Weights of a small mixture-of-experts language model, trained from scratch on English Wikipedia: 563M tokens.
Below are experts of layer 7 (counted from 0) of a mixture-of-experts language model. Rows are named router (the router's row for the expert), up (a neuron's input weights, with its number) and show model dimensions 0-255. Each number is 50 + 10 x the weight over its row's rms, rounded and kept within 0 to 99.
After each expert's rows: "comes after" lists some tokens at least twice as common just before its tokens as in all text. This comes from a sample of Wikipedia text that the model never trained on. Tokens count by the router's weight.

# expert 43
router:71 53 54 52 54 58 47 51 55 48 40 43 31 56 51 44 34 60 52 46 35 67 55 41 58 43 40 48 46 38 47 49 56 48 43 42 50 60 48 68 32 50 51 51 58 67 45 50 48 45 51 51 46 32 35 41 51 57 58 68 46 60 54 51 55 48 42 72 30 52 46 46 32 64 55 46 46 55 61 55 53 37 37 52 32 52 51 40 44 43 54 29 58 20 57 32 33 49 30 47 51 46 57 37 52 50 67 42 64 53 55 57 43 47 60 46 70 47 48 55 54 62 62 45 51 57 38 59 41 48 56 40 56 52 59 58 57 51 51 64 65 51 59 47 59 42 60 56 62 51 50 54 14 46 40 70 54 43 60 61 53 40 55 49 59 38 61 42 48 53 63 51 35 43 44 28 39 32 53 39 39 36 52 49 44 65 53 64 56 72 53 57 53 51 36 47 41 60 44 59 51 68 72 39 56 43 50 55 53 46 41 33 58 51 52 54 46 25 41 53 45 32 47 46 47 33 51 35 55 50 29 42 54 75 43 37 58 44 44 54 55 52 59 51 65 42 44 60 51 44 49 50 60 34 45 57
up1:61 45 61 56 48 31 42 34 49 57 46 44 47 40 51 53 42 41 67 62 50 48 58 42 44 55 61 45 40 58 55 47 56 49 52 56 62 44 52 57 55 48 86 47 48 65 57 54 57 52 42 40 68 46 38 55 50 48 41 45 53 42 66 34 51 63 53 51 49 41 44 42 42 39 50 59 39 54 47 76 39 69 62 33 45 38 47 43 52 41 68 46 36 45 55 48 59 39 53 41 60 67 42 43 62 61 59 45 56 39 60 52 55 63 63 57 46 24 33 44 61 53 47 35 49 63 64 49 49 45 43 34 52 67 47 39 60 38 50 56 51 44 55 45 42 57 43 44 52 64 47 66 54 51 59 52 52 45 55 56 44 36 55 58 54 63 46 60 53 54 61 43 51 54 70 49 29 62 52 42 44 35 46 55 58 54 55 44 49 39 36 52 51 51 63 50 62 53 42 32 53 71 50 30 35 46 53 44 68 41 38 47 38 49 53 53 48 62 66 42 62 47 54 37 40 53 45 53 67 43 46 25 61 48 54 71 50 50 61 40 47 37 51 30 39 26 39 36 53 66 56 45 63 45 79 64
up2:53 50 50 61 42 49 60 58 42 42 45 45 54 42 57 58 58 60 75 48 39 61 46 67 57 45 36 59 58 40 50 33 53 61 58 46 43 53 47 44 53 40 55 42 54 47 47 43 43 42 28 54 45 54 45 60 63 36 57 48 67 48 49 38 39 53 65 51 35 59 41 38 52 58 37 45 36 47 69 46 50 39 48 60 69 63 34 50 49 80 56 41 54 52 45 57 44 43 61 50 42 49 45 65 55 52 56 62 49 65 54 65 43 43 41 48 43 34 52 47 61 44 52 37 34 32 45 69 44 65 43 46 52 41 44 45 58 66 60 39 33 51 32 33 48 67 39 55 38 50 65 47 45 60 63 51 62 52 48 45 42 42 45 41 27 49 48 53 49 52 41 66 54 50 52 50 54 63 55 47 49 52 64 57 59 50 51 43 60 34 69 29 44 58 60 52 61 44 47 37 51 65 45 44 45 45 43 42 38 70 54 44 38 60 56 56 42 57 75 51 26 59 56 67 39 54 50 57 64 49 62 58 20 41 36 55 43 45 38 37 49 60 44 52 40 67 54 48 45 66 55 33 35 33 53 49
up3:59 32 56 60 42 38 58 41 48 51 54 37 56 47 51 51 41 61 60 39 39 43 48 52 66 54 60 48 42 56 57 38 61 41 46 44 54 68 61 54 61 39 41 55 57 38 59 45 49 44 40 43 46 51 44 71 46 34 61 77 43 36 67 44 41 48 61 42 43 47 37 44 50 65 55 63 37 43 53 44 35 56 65 44 50 40 47 49 54 55 58 60 55 58 31 52 49 56 51 47 40 54 43 49 48 50 42 61 41 51 40 55 56 43 59 55 62 53 49 72 55 51 55 37 35 37 63 57 34 54 53 74 39 50 34 48 50 30 51 47 54 52 46 64 49 45 43 38 41 77 48 59 41 65 64 50 45 38 40 66 42 42 53 45 45 52 56 65 48 71 37 58 45 46 46 47 58 53 81 23 39 35 45 57 25 38 58 40 69 48 66 37 56 54 79 35 58 59 35 40 38 37 47 38 44 52 47 45 64 43 50 56 51 66 39 59 47 60 53 53 52 46 56 60 62 54 33 62 64 58 43 56 39 49 63 48 51 47 58 25 54 48 46 52 50 52 60 44 51 44 58 40 44 41 55 52
comes after: " of", ".", ",", " for", " and", " with"

# expert 165
router:37 53 23 43 38 48 52 67 52 47 51 57 51 29 36 38 50 63 49 44 47 50 44 48 67 59 55 58 45 60 50 47 54 38 38 46 54 49 51 41 46 44 54 68 58 44 43 47 62 33 58 46 42 47 42 33 48 36 62 64 59 46 34 68 57 39 55 47 45 45 62 43 51 47 44 31 49 54 63 55 56 48 51 34 39 61 69 33 51 65 64 64 52 54 51 57 35 44 41 34 42 29 52 47 56 76 75 67 45 51 52 69 49 66 62 49 49 57 61 37 43 44 52 43 35 44 47 45 56 52 60 52 59 58 62 57 51 37 43 44 51 51 50 52 51 58 53 64 67 39 61 38 49 28 50 58 41 56 59 48 46 31 41 65 49 64 31 55 45 45 45 57 44 82 50 57 67 44 54 60 66 49 40 53 29 51 62 48 36 57 68 40 67 46 43 49 50 47 50 30 36 24 51 52 33 37 65 52 50 46 49 34 38 50 44 56 59 58 38 59 42 52 55 56 40 41 67 57 43 56 59 63 50 62 48 49 59 52 40 56 54 50 51 51 61 55 62 51 56 54 44 40 62 60 48 54
up0:40 51 44 30 57 47 34 57 59 59 37 49 54 55 31 48 47 54 25 77 70 58 45 43 52 65 37 57 37 20 57 55 59 30 37 55 40 54 66 57 35 60 50 61 41 54 39 37 48 49 61 37 54 50 44 51 38 30 66 51 36 45 45 56 49 33 43 61 49 61 60 59 59 62 48 47 45 42 58 46 51 52 35 52 57 65 61 68 50 53 67 46 66 52 45 36 54 48 37 60 57 49 57 40 56 46 52 48 41 39 52 51 49 48 47 46 52 54 57 43 45 52 36 60 48 61 45 35 46 51 59 48 47 59 56 64 45 56 56 26 64 59 75 46 56 69 51 56 47 40 41 45 49 39 51 49 66 43 47 57 48 53 53 43 67 57 47 43 64 53 43 63 32 50 39 47 47 52 41 45 55 48 42 61 51 39 37 53 57 82 58 58 51 50 46 52 58 63 47 66 55 51 56 51 39 50 41 42 47 44 46 31 44 35 57 64 38 50 30 45 53 50 52 37 53 55 52 56 60 58 50 59 66 46 42 50 70 54 43 62 44 65 44 53 46 27 61 51 60 43 34 22 61 52 39 54
up1:51 44 59 49 55 40 59 47 43 51 55 38 47 57 64 55 42 50 50 51 49 74 95 51 45 47 29 53 31 46 30 47 44 51 46 48 43 52 45 67 45 69 51 41 60 49 36 30 43 58 52 63 54 67 51 62 64 54 42 47 42 35 51 60 37 53 50 41 44 47 41 59 56 53 40 57 52 47 55 42 49 75 59 44 73 44 62 75 42 42 48 44 59 54 45 70 39 39 32 61 55 50 56 40 65 40 53 58 46 58 41 44 70 48 50 60 53 59 41 64 48 47 52 62 60 49 43 51 45 47 49 54 51 61 30 51 60 52 53 44 65 42 50 54 58 49 44 50 55 55 45 73 51 49 46 59 56 55 42 56 43 46 48 51 40 38 61 40 37 57 56 19 34 34 30 45 52 60 51 40 34 56 41 66 52 58 57 50 54 58 45 58 64 49 37 43 50 55 38 57 36 47 45 52 51 35 40 35 37 55 39 49 40 44 58 55 43 35 39 39 59 66 57 51 77 38 47 58 32 42 51 43 57 54 49 62 34 56 49 50 49 60 47 56 44 28 49 38 54 44 42 47 41 61 56 48
up2:41 47 61 54 44 44 40 47 53 47 40 44 53 58 46 44 37 43 48 45 34 60 38 65 45 65 46 49 52 54 45 39 59 68 57 42 55 60 38 58 60 50 46 38 35 46 56 42 44 57 49 61 37 67 59 62 62 62 38 41 56 40 55 41 58 61 51 52 12 43 35 71 50 34 46 39 54 65 59 42 48 48 42 45 65 62 49 58 50 51 59 36 51 31 40 61 55 45 63 53 47 54 22 50 51 47 44 51 40 63 77 47 54 44 58 47 73 54 39 50 44 61 55 57 39 34 46 58 52 48 53 70 51 53 61 53 48 36 46 50 39 62 36 50 48 59 40 55 47 48 58 57 30 57 49 50 49 42 45 48 42 55 53 55 32 52 56 33 49 57 25 43 48 44 54 64 32 60 39 54 31 50 42 45 63 61 41 53 45 62 56 54 71 51 67 32 54 50 26 38 48 53 51 44 69 39 62 48 47 74 38 50 54 45 47 56 38 31 55 35 49 42 60 34 44 53 54 57 55 47 64 51 50 38 49 50 38 55 38 60 64 39 59 46 40 45 71 55 55 45 52 54 49 55 69 51
comes after: ",", " the", " of", "-", ":", "u"

# expert 40
router:55 50 55 54 73 28 51 50 34 53 57 51 51 62 43 63 55 60 52 49 29 50 31 55 40 42 59 49 44 32 33 45 47 38 53 41 48 64 41 47 64 58 43 50 60 44 47 57 47 43 48 43 40 60 44 52 41 30 63 48 35 38 57 55 55 48 45 63 58 56 38 35 53 59 46 59 53 38 45 50 60 64 40 43 58 40 58 45 53 40 44 57 52 43 48 72 60 40 65 48 58 41 65 63 49 55 62 49 37 38 49 68 37 65 57 57 42 64 54 40 68 52 59 56 52 48 48 45 72 35 51 38 39 50 41 40 50 43 45 39 41 39 43 47 44 49 52 45 52 56 50 55 41 26 49 30 36 47 53 61 47 55 63 43 41 46 58 43 44 61 54 63 49 55 28 23 47 66 61 56 52 47 51 35 49 60 40 61 56 43 48 54 29 55 37 59 64 64 49 57 38 46 63 45 56 56 39 79 52 57 62 69 40 56 55 45 70 45 46 50 68 64 46 58 30 40 48 72 51 47 46 56 54 58 46 52 66 36 33 45 43 49 61 47 63 67 48 41 67 57 46 50 44 58 61 46
up3:42 45 61 50 55 45 47 54 55 68 48 55 38 48 44 41 38 55 35 41 58 65 43 49 60 60 28 69 47 49 32 55 42 42 34 42 57 44 43 31 47 62 47 66 58 52 54 45 51 51 62 54 65 35 54 42 55 51 41 31 60 64 65 62 56 51 48 42 41 61 39 58 60 59 52 51 54 63 25 56 59 38 45 34 47 55 58 52 66 37 37 57 72 51 50 42 36 50 37 52 39 45 67 36 49 31 63 50 42 53 59 31 48 57 42 61 55 49 53 61 37 51 58 54 46 41 64 62 30 62 49 34 47 57 49 60 50 55 55 46 45 38 36 70 24 49 49 59 46 54 58 57 45 25 46 48 56 46 42 37 43 42 54 59 66 50 41 69 50 59 56 58 52 55 57 43 57 46 31 60 47 56 61 51 35 49 50 48 31 46 33 45 39 56 47 40 45 52 52 47 43 37 53 54 46 55 45 48 29 34 55 56 57 44 60 63 51 30 57 32 56 47 54 50 48 71 59 62 39 51 67 45 46 34 61 69 62 62 64 68 44 42 59 37 63 40 41 46 46 52 51 61 46 38 53 56
up4:51 40 48 36 32 31 54 37 42 54 62 67 45 51 51 45 35 26 44 30 38 62 32 38 60 47 43 57 58 60 48 35 47 54 33 41 54 27 55 51 40 61 52 59 63 65 50 57 47 69 52 38 61 46 58 47 53 48 55 37 62 58 59 57 57 46 59 57 59 56 47 51 64 61 52 53 61 42 34 68 54 53 43 44 38 52 60 53 31 40 49 53 55 41 55 54 46 53 52 49 42 50 52 44 49 65 43 53 29 38 53 47 48 46 61 42 58 51 44 50 68 56 45 61 49 39 65 41 39 41 32 54 54 56 39 56 68 54 67 35 48 57 45 64 54 63 46 42 63 54 56 60 55 41 54 49 59 58 52 45 72 47 59 66 66 48 35 50 62 37 52 30 56 40 27 36 36 46 28 60 63 48 44 50 48 34 37 49 28 38 38 46 35 52 58 65 60 52 54 68 49 47 52 55 56 42 42 62 54 41 43 60 37 33 40 47 50 51 67 46 58 46 56 47 43 61 57 51 46 37 62 47 45 43 47 56 54 40 39 68 52 56 56 63 56 53 67 43 57 67 49 66 53 77 61 62
up5:68 57 55 41 55 66 55 48 36 62 57 44 42 44 44 32 56 54 57 68 50 45 57 44 45 57 50 37 39 54 54 46 55 49 58 59 49 67 60 52 56 49 47 44 51 38 62 49 50 51 54 52 46 57 37 57 51 58 50 48 30 48 59 46 45 41 58 43 45 65 56 56 31 49 47 35 32 38 66 42 53 63 66 67 62 54 42 57 39 50 40 47 36 68 47 45 54 61 52 58 47 54 37 44 56 26 34 33 51 68 42 50 64 55 49 51 58 47 50 59 55 36 54 48 60 38 56 56 53 59 58 38 51 42 48 37 43 32 29 45 67 45 65 55 56 43 47 33 36 70 47 54 28 53 41 53 33 41 58 51 56 46 54 65 63 49 35 58 50 62 36 70 57 55 34 41 73 60 75 40 34 47 29 47 37 40 43 51 66 46 42 50 43 59 46 33 54 52 63 45 61 34 48 41 56 59 47 52 53 60 42 62 37 70 45 60 42 32 49 63 46 46 53 54 46 52 48 57 66 68 41 46 57 39 66 45 48 52 52 54 39 39 52 40 41 47 35 54 46 41 54 57 61 40 31 31
comes after: ".", "\n", " =", "==", "===", " =="

# expert 114
router:63 65 44 36 52 56 62 35 50 59 47 58 38 49 40 48 48 46 47 49 65 56 58 55 39 55 45 37 63 45 39 50 36 46 42 42 46 56 52 34 43 54 37 43 50 46 31 43 35 62 59 51 37 57 59 55 49 34 40 51 40 60 55 43 39 34 43 61 37 38 37 39 49 54 58 46 53 58 55 52 54 42 47 47 44 51 63 41 59 51 34 55 60 43 61 52 63 55 47 55 42 68 80 31 56 57 62 52 48 60 40 59 41 47 61 47 65 59 39 57 46 64 54 63 45 57 34 45 42 49 63 56 39 45 42 59 59 55 53 47 61 49 51 59 59 29 59 57 36 48 56 52 37 58 33 69 35 45 46 50 58 49 42 62 62 57 39 57 43 58 49 55 42 45 37 33 39 36 30 62 39 51 36 47 67 56 53 51 37 68 38 48 58 52 40 39 44 42 36 69 39 57 75 69 49 46 53 55 52 23 79 46 66 51 59 64 48 47 40 36 36 34 53 32 47 65 38 68 44 36 52 33 57 55 56 62 50 43 50 67 51 52 50 55 49 49 47 51 35 42 48 64 49 47 52 57
up0:46 55 35 52 77 63 57 56 47 44 48 67 48 57 35 56 43 49 40 50 48 49 43 51 41 32 44 67 51 43 69 62 57 36 48 45 47 65 52 57 47 61 48 56 63 46 55 55 51 45 41 40 42 32 56 69 57 46 63 71 59 60 46 50 47 39 45 46 56 63 61 20 51 44 34 53 45 32 67 44 56 51 55 33 51 73 67 44 55 43 35 45 34 56 30 34 41 60 48 62 50 34 48 59 43 40 50 38 48 45 59 19 61 55 41 67 51 39 48 37 51 48 79 59 58 42 46 51 46 69 52 30 30 58 41 45 37 67 44 49 47 44 57 54 50 47 43 57 52 50 67 58 32 47 42 51 48 51 68 55 52 42 56 51 54 34 55 40 41 54 57 58 70 62 56 44 53 48 53 66 35 49 54 62 47 51 60 55 44 35 40 40 58 43 47 57 55 32 68 66 55 39 61 54 51 45 60 41 41 36 62 60 55 50 43 55 55 45 42 39 61 42 65 58 54 56 45 59 54 26 52 58 43 48 54 48 56 55 54 50 44 41 50 61 57 49 35 44 48 50 52 39 58 43 60 63
up1:39 45 28 65 47 44 37 35 57 59 57 54 38 52 52 35 61 70 26 47 58 37 44 53 48 55 58 68 51 59 48 63 47 30 47 46 59 51 49 65 48 34 32 52 54 51 62 46 33 45 66 50 47 59 49 53 25 58 40 53 56 48 52 46 43 42 49 52 46 44 51 41 42 40 44 58 63 47 44 55 57 48 65 52 54 55 36 50 45 46 44 65 64 48 60 47 66 34 50 40 47 47 68 31 40 50 47 38 49 38 45 35 44 80 41 42 30 52 46 56 54 34 29 53 48 58 66 46 41 58 52 44 59 43 49 38 34 48 46 36 68 63 66 36 50 56 57 57 56 30 59 39 57 37 60 50 61 66 45 25 59 58 66 51 51 65 57 50 61 56 53 46 41 48 58 57 54 58 47 49 50 58 56 59 52 53 63 45 49 57 45 64 54 52 49 56 73 42 45 40 49 64 48 74 55 44 55 48 50 47 48 58 48 60 60 44 59 37 48 43 36 46 47 50 61 50 62 50 54 36 63 56 54 28 46 45 40 57 43 52 47 48 48 15 59 42 57 49 59 66 47 70 46 58 35 40
up2:56 48 41 45 48 62 46 44 53 41 57 44 45 41 54 54 57 42 49 69 57 49 59 43 47 43 54 43 55 50 34 58 38 43 63 40 42 46 42 62 46 31 54 56 52 32 59 47 54 50 45 54 61 60 30 36 45 42 56 37 50 48 50 68 39 55 50 55 74 51 41 41 38 37 55 18 50 42 66 61 64 51 58 48 56 57 44 62 32 38 54 47 50 66 51 54 41 38 43 47 50 55 43 39 46 43 59 50 50 40 59 31 65 67 57 52 56 52 50 33 61 46 38 47 64 67 50 32 60 42 45 58 59 70 59 52 40 34 49 45 65 59 69 29 49 24 48 43 63 43 41 46 58 48 55 41 51 57 49 54 54 64 65 42 62 57 44 41 56 33 54 62 48 56 42 52 55 62 61 58 46 57 57 35 50 46 54 43 36 34 42 40 59 51 50 44 53 43 41 51 46 53 50 48 55 64 34 34 35 46 36 54 44 68 53 42 50 55 46 50 45 58 31 60 25 64 68 50 55 35 78 61 55 50 50 33 52 58 57 56 52 50 56 48 73 38 59 59 48 72 45 44 40 43 64 61
comes after: "'", " of", " with", " a", " the", " is"

# expert 58
router:43 40 48 63 45 42 53 57 41 43 47 45 44 55 47 62 54 45 37 55 33 46 73 38 55 53 56 33 55 59 40 37 62 60 61 45 42 61 43 52 44 43 39 44 35 62 49 43 43 65 52 65 38 42 33 50 40 52 55 40 51 43 57 35 54 54 47 32 58 56 52 55 47 49 39 44 33 56 58 27 53 28 48 61 41 56 47 38 56 40 55 52 55 63 30 31 36 63 55 43 61 37 61 67 48 50 75 66 60 37 55 42 53 50 51 49 34 63 69 58 61 67 60 44 53 42 63 41 55 51 65 48 34 42 50 58 41 67 52 78 74 54 25 50 51 51 61 54 36 52 49 55 61 38 46 57 46 41 57 56 53 55 58 37 58 27 44 61 25 51 45 66 36 56 57 61 49 50 62 52 56 57 47 46 44 45 60 52 44 48 53 54 39 46 27 54 53 75 42 53 60 53 44 55 47 66 41 49 60 52 39 48 53 47 51 41 55 51 40 48 38 60 50 61 49 52 44 59 54 52 51 61 29 56 56 60 68 60 59 42 49 54 33 49 46 61 58 58 42 38 47 60 36 44 41 33
up3:63 42 37 69 57 59 73 51 38 56 66 59 19 56 62 46 68 51 47 34 53 48 49 48 52 30 50 52 58 57 53 36 38 40 32 57 47 45 62 46 51 48 56 49 49 69 51 52 43 68 44 68 64 61 60 52 52 60 44 44 51 63 43 48 56 52 55 62 54 40 62 35 49 51 57 45 50 49 51 59 49 49 45 57 72 51 50 59 29 27 57 39 49 44 40 43 50 42 46 56 65 61 59 53 50 59 51 45 36 57 42 50 60 58 53 41 45 50 44 46 61 66 38 42 34 78 57 49 40 54 49 42 49 51 65 38 55 42 52 46 30 32 52 42 65 61 46 34 37 46 60 38 50 53 50 43 53 63 51 43 48 40 37 51 54 54 45 55 52 62 57 47 24 45 42 41 43 58 47 29 45 42 44 64 56 48 56 49 66 49 39 55 54 54 55 62 51 49 52 52 53 42 40 56 44 62 26 29 54 50 53 72 43 57 35 49 49 43 57 23 45 48 54 72 45 43 38 45 49 45 47 51 48 61 58 59 27 69 50 46 47 52 49 48 34 20 50 50 50 50 56 60 66 48 40 61
up4:53 24 51 45 59 55 59 39 36 56 66 55 41 68 41 43 46 44 56 63 33 49 55 55 36 35 47 47 31 40 46 45 42 46 59 41 46 55 76 53 34 56 46 35 60 43 40 46 42 58 46 52 53 55 60 50 51 59 52 60 59 36 67 47 65 22 45 49 43 30 46 36 27 45 55 36 53 46 46 36 55 40 36 48 37 56 42 49 50 58 26 46 44 49 57 57 59 74 48 75 53 49 51 43 52 43 47 40 50 50 53 55 52 40 56 42 45 50 50 48 43 52 65 56 55 60 45 37 34 48 43 36 56 50 73 36 34 46 42 51 62 50 45 66 48 48 65 50 54 39 53 50 58 39 43 41 53 54 46 53 56 48 46 68 57 42 27 51 40 47 38 51 57 35 41 47 60 56 55 42 27 61 58 48 60 41 72 48 59 48 70 57 51 59 47 54 44 58 42 53 54 50 60 41 46 72 41 47 65 54 44 50 30 60 48 49 53 40 44 61 68 40 54 56 54 68 26 50 42 61 47 56 49 60 50 42 50 57 52 64 47 31 59 53 61 49 23 52 47 45 64 50 52 69 49 60
up5:47 66 41 44 41 51 51 51 52 43 65 48 56 54 52 51 63 63 54 45 51 37 45 68 51 54 44 48 56 35 58 57 46 43 65 65 62 55 53 38 65 47 39 39 75 50 69 70 54 50 31 53 52 62 45 48 63 71 38 58 44 63 40 57 48 52 55 36 48 39 53 66 48 41 36 46 56 52 61 45 52 50 53 54 48 56 35 40 38 49 63 60 38 69 36 42 26 68 44 54 36 58 46 48 46 25 37 60 56 33 54 66 54 54 64 54 56 40 41 43 44 59 60 39 44 54 59 46 41 62 55 48 56 60 42 29 37 49 52 45 58 59 49 56 39 55 49 27 56 57 50 73 50 56 43 46 47 54 41 48 45 50 52 45 52 71 36 48 59 55 40 51 67 44 44 37 66 48 37 42 45 76 43 39 46 60 66 38 63 43 54 65 45 62 51 44 56 62 56 31 45 45 52 44 41 39 29 59 62 56 45 43 42 44 40 58 52 45 61 49 40 45 59 63 35 47 42 52 57 37 54 28 47 58 53 45 61 49 47 39 52 55 71 36 56 28 63 45 46 52 53 29 54 36 46 43
comes after: "\n", "\"", " where", "ies", " year", ")."

# expert 108
router:56 59 34 51 54 49 53 61 63 49 58 67 53 54 36 33 57 55 53 53 57 45 52 47 37 37 60 32 50 45 43 40 44 56 35 51 57 55 57 46 32 31 43 57 66 38 59 49 41 62 49 60 37 45 49 44 54 64 43 57 46 60 47 52 58 41 57 58 38 36 58 48 53 36 50 50 48 54 45 58 36 57 49 81 48 46 51 28 46 49 46 39 62 23 68 38 35 45 64 43 47 43 48 44 55 54 61 42 40 53 52 57 55 48 60 52 58 38 37 66 43 46 67 47 45 57 37 66 55 54 57 49 59 58 46 49 45 43 59 63 55 60 65 44 65 34 59 40 55 60 59 32 25 47 40 64 40 46 60 55 64 48 45 48 49 52 51 49 61 49 55 63 39 42 46 51 44 37 41 32 38 36 38 38 46 48 54 67 49 53 55 52 60 52 64 41 49 55 50 60 53 51 76 30 54 52 50 60 53 24 62 36 58 44 59 58 34 56 49 58 25 31 46 45 42 62 44 52 48 31 57 53 51 58 51 33 36 63 55 55 52 33 29 57 60 48 49 65 43 63 68 59 59 59 39 53
up0:65 51 49 65 55 57 39 50 55 54 39 40 40 55 57 49 56 39 60 26 56 52 71 37 48 50 50 46 44 52 34 38 36 48 46 56 48 49 45 62 51 55 41 49 46 66 39 41 62 56 56 61 49 44 31 61 42 32 37 38 67 51 52 38 44 36 41 61 53 47 51 37 33 67 55 65 59 51 45 42 57 56 44 44 75 20 58 49 44 44 54 40 37 43 47 50 45 27 59 35 55 52 39 72 55 60 50 32 53 58 45 43 52 43 41 73 52 64 44 49 61 49 59 49 54 31 54 46 44 44 45 45 52 57 57 62 53 51 44 57 65 53 43 53 52 41 55 31 47 46 53 31 53 55 53 56 53 39 61 54 45 63 31 57 43 12 65 52 42 57 47 38 45 56 35 52 41 45 40 61 49 61 67 42 77 42 41 53 44 64 54 41 60 51 44 55 42 41 47 48 50 60 53 48 52 57 49 48 51 64 56 51 41 53 45 52 50 34 46 46 53 49 53 56 50 49 63 54 26 58 79 59 37 55 35 53 42 27 41 51 53 42 61 47 58 63 57 63 54 43 44 66 54 37 59 55
up1:36 63 55 42 47 44 41 27 44 58 46 47 36 22 36 57 44 52 37 58 65 49 49 54 65 69 37 43 47 42 44 42 59 52 46 46 48 77 37 52 54 43 46 61 38 48 49 37 39 42 57 38 52 53 44 54 59 47 49 35 62 42 68 67 51 64 68 54 51 50 49 68 50 46 52 44 46 41 55 58 46 57 66 39 56 35 42 48 49 63 44 52 57 59 38 49 53 41 60 59 59 64 54 52 51 65 44 61 50 58 59 58 50 52 38 46 42 67 42 41 37 55 58 54 44 35 56 55 49 41 52 49 74 61 47 43 36 33 34 60 49 68 67 60 45 39 34 64 45 56 34 53 73 46 64 50 51 57 52 28 58 55 55 43 51 27 40 56 52 49 50 67 64 70 42 45 48 63 32 51 35 50 40 66 61 46 42 48 55 44 47 30 33 50 51 53 61 40 46 41 52 50 49 46 59 53 36 55 51 49 53 57 52 51 52 50 42 55 39 37 61 48 53 57 50 67 60 56 59 71 47 71 63 32 48 48 41 34 55 57 32 54 55 30 41 43 57 43 72 45 53 48 51 54 65 58
up2:32 45 55 45 65 54 58 25 37 68 53 51 37 65 59 48 44 46 50 40 44 72 54 33 65 43 57 56 56 59 54 48 56 60 61 25 54 42 57 39 54 57 67 44 50 52 44 39 70 48 54 49 57 51 50 52 40 41 59 59 53 64 29 56 58 52 41 46 59 44 48 40 38 43 66 37 52 55 57 37 58 53 57 41 57 48 57 58 54 57 60 66 60 46 56 41 52 50 35 53 42 56 30 40 64 67 63 38 59 30 55 69 44 47 53 59 67 60 50 33 44 64 45 64 52 53 33 62 63 55 51 53 63 42 74 59 43 63 60 51 56 41 22 53 52 43 48 58 55 35 60 60 45 56 34 53 54 46 40 53 48 43 51 76 47 53 53 44 42 27 50 45 59 61 31 34 49 35 48 37 59 53 54 40 50 57 63 53 45 55 48 42 63 46 43 45 58 66 29 55 49 38 48 47 57 36 58 51 44 45 42 29 53 55 43 48 56 45 54 47 65 56 64 42 49 37 49 47 52 64 27 33 56 54 50 52 70 40 54 58 47 59 57 49 50 61 50 51 34 50 47 41 29 58 61 46
comes after: " in", " of", "'", " to", " on", " at"

# expert 122
router:41 47 62 42 56 41 52 59 44 60 44 48 56 55 46 63 69 60 64 67 43 38 31 49 64 44 56 48 47 48 42 59 55 41 62 33 41 70 48 47 56 59 56 51 47 57 39 49 39 35 49 49 36 43 53 40 41 30 49 57 42 40 49 47 42 61 41 44 29 43 44 52 44 56 44 47 52 38 60 38 48 55 47 60 41 33 33 49 46 56 44 52 50 61 60 57 42 46 76 44 57 46 69 58 45 56 45 48 60 37 58 37 47 57 42 44 51 62 64 29 45 54 50 44 62 59 56 64 44 32 36 33 33 49 56 27 37 59 44 53 51 72 24 38 38 51 59 61 43 43 55 56 57 39 62 30 51 50 66 71 39 59 44 45 44 44 46 47 45 56 48 60 66 61 58 55 58 59 51 29 61 50 51 40 52 62 40 67 62 44 45 40 37 58 39 47 63 67 60 64 35 38 67 59 62 61 61 61 60 39 54 50 53 67 65 43 57 33 33 54 42 48 48 46 52 48 41 69 45 60 45 46 50 58 32 43 43 46 53 52 44 48 53 58 41 42 43 52 63 49 42 31 34 60 53 52
up0:40 51 45 72 36 44 36 33 55 32 68 56 66 39 66 66 46 36 49 48 41 44 40 58 46 57 50 39 55 40 49 48 52 57 55 53 53 51 52 40 51 55 46 55 37 69 41 57 46 68 63 54 48 59 58 41 62 59 48 30 52 55 47 57 53 54 60 56 56 25 61 66 55 49 51 64 46 49 43 50 17 53 50 49 39 50 49 48 57 37 47 54 56 52 53 47 24 73 30 69 57 74 40 46 62 36 50 31 48 50 52 52 60 55 45 46 56 39 50 54 44 58 27 53 44 41 48 68 51 43 71 40 49 59 44 30 55 39 66 57 47 49 36 60 44 50 40 46 53 65 40 55 45 44 55 63 58 35 53 43 50 43 48 61 48 51 35 49 64 45 33 66 65 48 59 60 42 50 50 55 52 52 62 66 29 48 53 52 39 53 53 44 42 51 39 42 57 44 38 45 50 49 46 54 59 49 67 58 57 27 50 45 46 46 50 44 60 51 55 57 29 40 35 39 57 53 60 36 73 56 48 45 40 50 55 52 58 64 54 39 62 50 63 38 41 49 41 57 60 42 45 54 56 57 26 41
up1:48 66 46 42 45 41 43 49 53 26 47 55 39 67 38 58 63 64 50 55 49 62 64 53 38 50 58 50 51 54 53 39 48 58 34 69 44 48 54 56 43 41 44 61 42 33 40 42 65 60 61 45 47 45 32 57 43 54 40 53 54 58 36 41 44 41 43 48 47 59 48 33 39 45 55 63 41 43 44 38 81 58 58 46 61 52 61 46 52 51 55 37 64 48 72 49 40 49 40 53 68 51 68 56 54 45 70 58 53 51 33 49 30 56 49 73 52 66 44 46 50 44 48 56 57 58 58 53 63 49 62 42 55 58 42 54 40 67 58 44 46 47 34 56 48 38 48 59 43 61 67 40 50 43 36 42 58 59 56 42 42 57 54 48 62 22 63 32 37 38 63 43 42 47 59 39 49 54 55 52 47 66 44 51 40 46 56 48 41 61 51 50 52 47 39 59 50 46 51 42 61 49 45 45 28 55 50 44 40 37 54 69 54 35 36 57 72 36 49 47 52 72 51 34 36 48 47 73 27 53 52 40 38 56 52 55 56 30 40 49 60 63 52 48 59 40 59 44 41 67 31 56 59 51 65 50
up2:49 69 44 46 50 41 42 24 43 50 53 41 34 46 53 61 61 46 62 44 39 60 37 41 49 32 65 36 51 53 69 59 63 24 39 45 56 45 60 73 62 47 42 60 59 64 40 56 49 69 69 51 48 56 60 39 49 55 35 45 74 50 54 42 49 52 46 68 49 33 55 55 45 52 39 51 48 43 50 33 49 38 51 49 54 57 42 51 41 69 49 29 53 33 53 45 19 78 38 64 68 59 55 51 42 42 49 51 51 49 45 33 76 47 30 48 53 42 49 54 28 66 50 57 46 68 52 64 32 59 50 54 47 31 41 31 50 36 44 32 39 51 52 54 43 42 45 44 51 44 53 74 54 46 49 61 59 53 52 52 45 41 60 67 54 40 53 61 54 39 45 38 64 53 55 50 42 54 46 49 47 39 52 52 45 47 39 48 45 59 58 27 53 57 50 39 61 54 56 55 51 43 60 55 53 45 55 50 36 67 47 55 50 46 50 51 58 56 51 54 43 55 55 42 37 48 55 53 59 32 59 41 43 46 50 46 51 45 45 46 42 68 59 43 64 54 38 54 60 58 56 60 46 36 31 55
comes after: " |", "\n", ".", ")", "==", "==="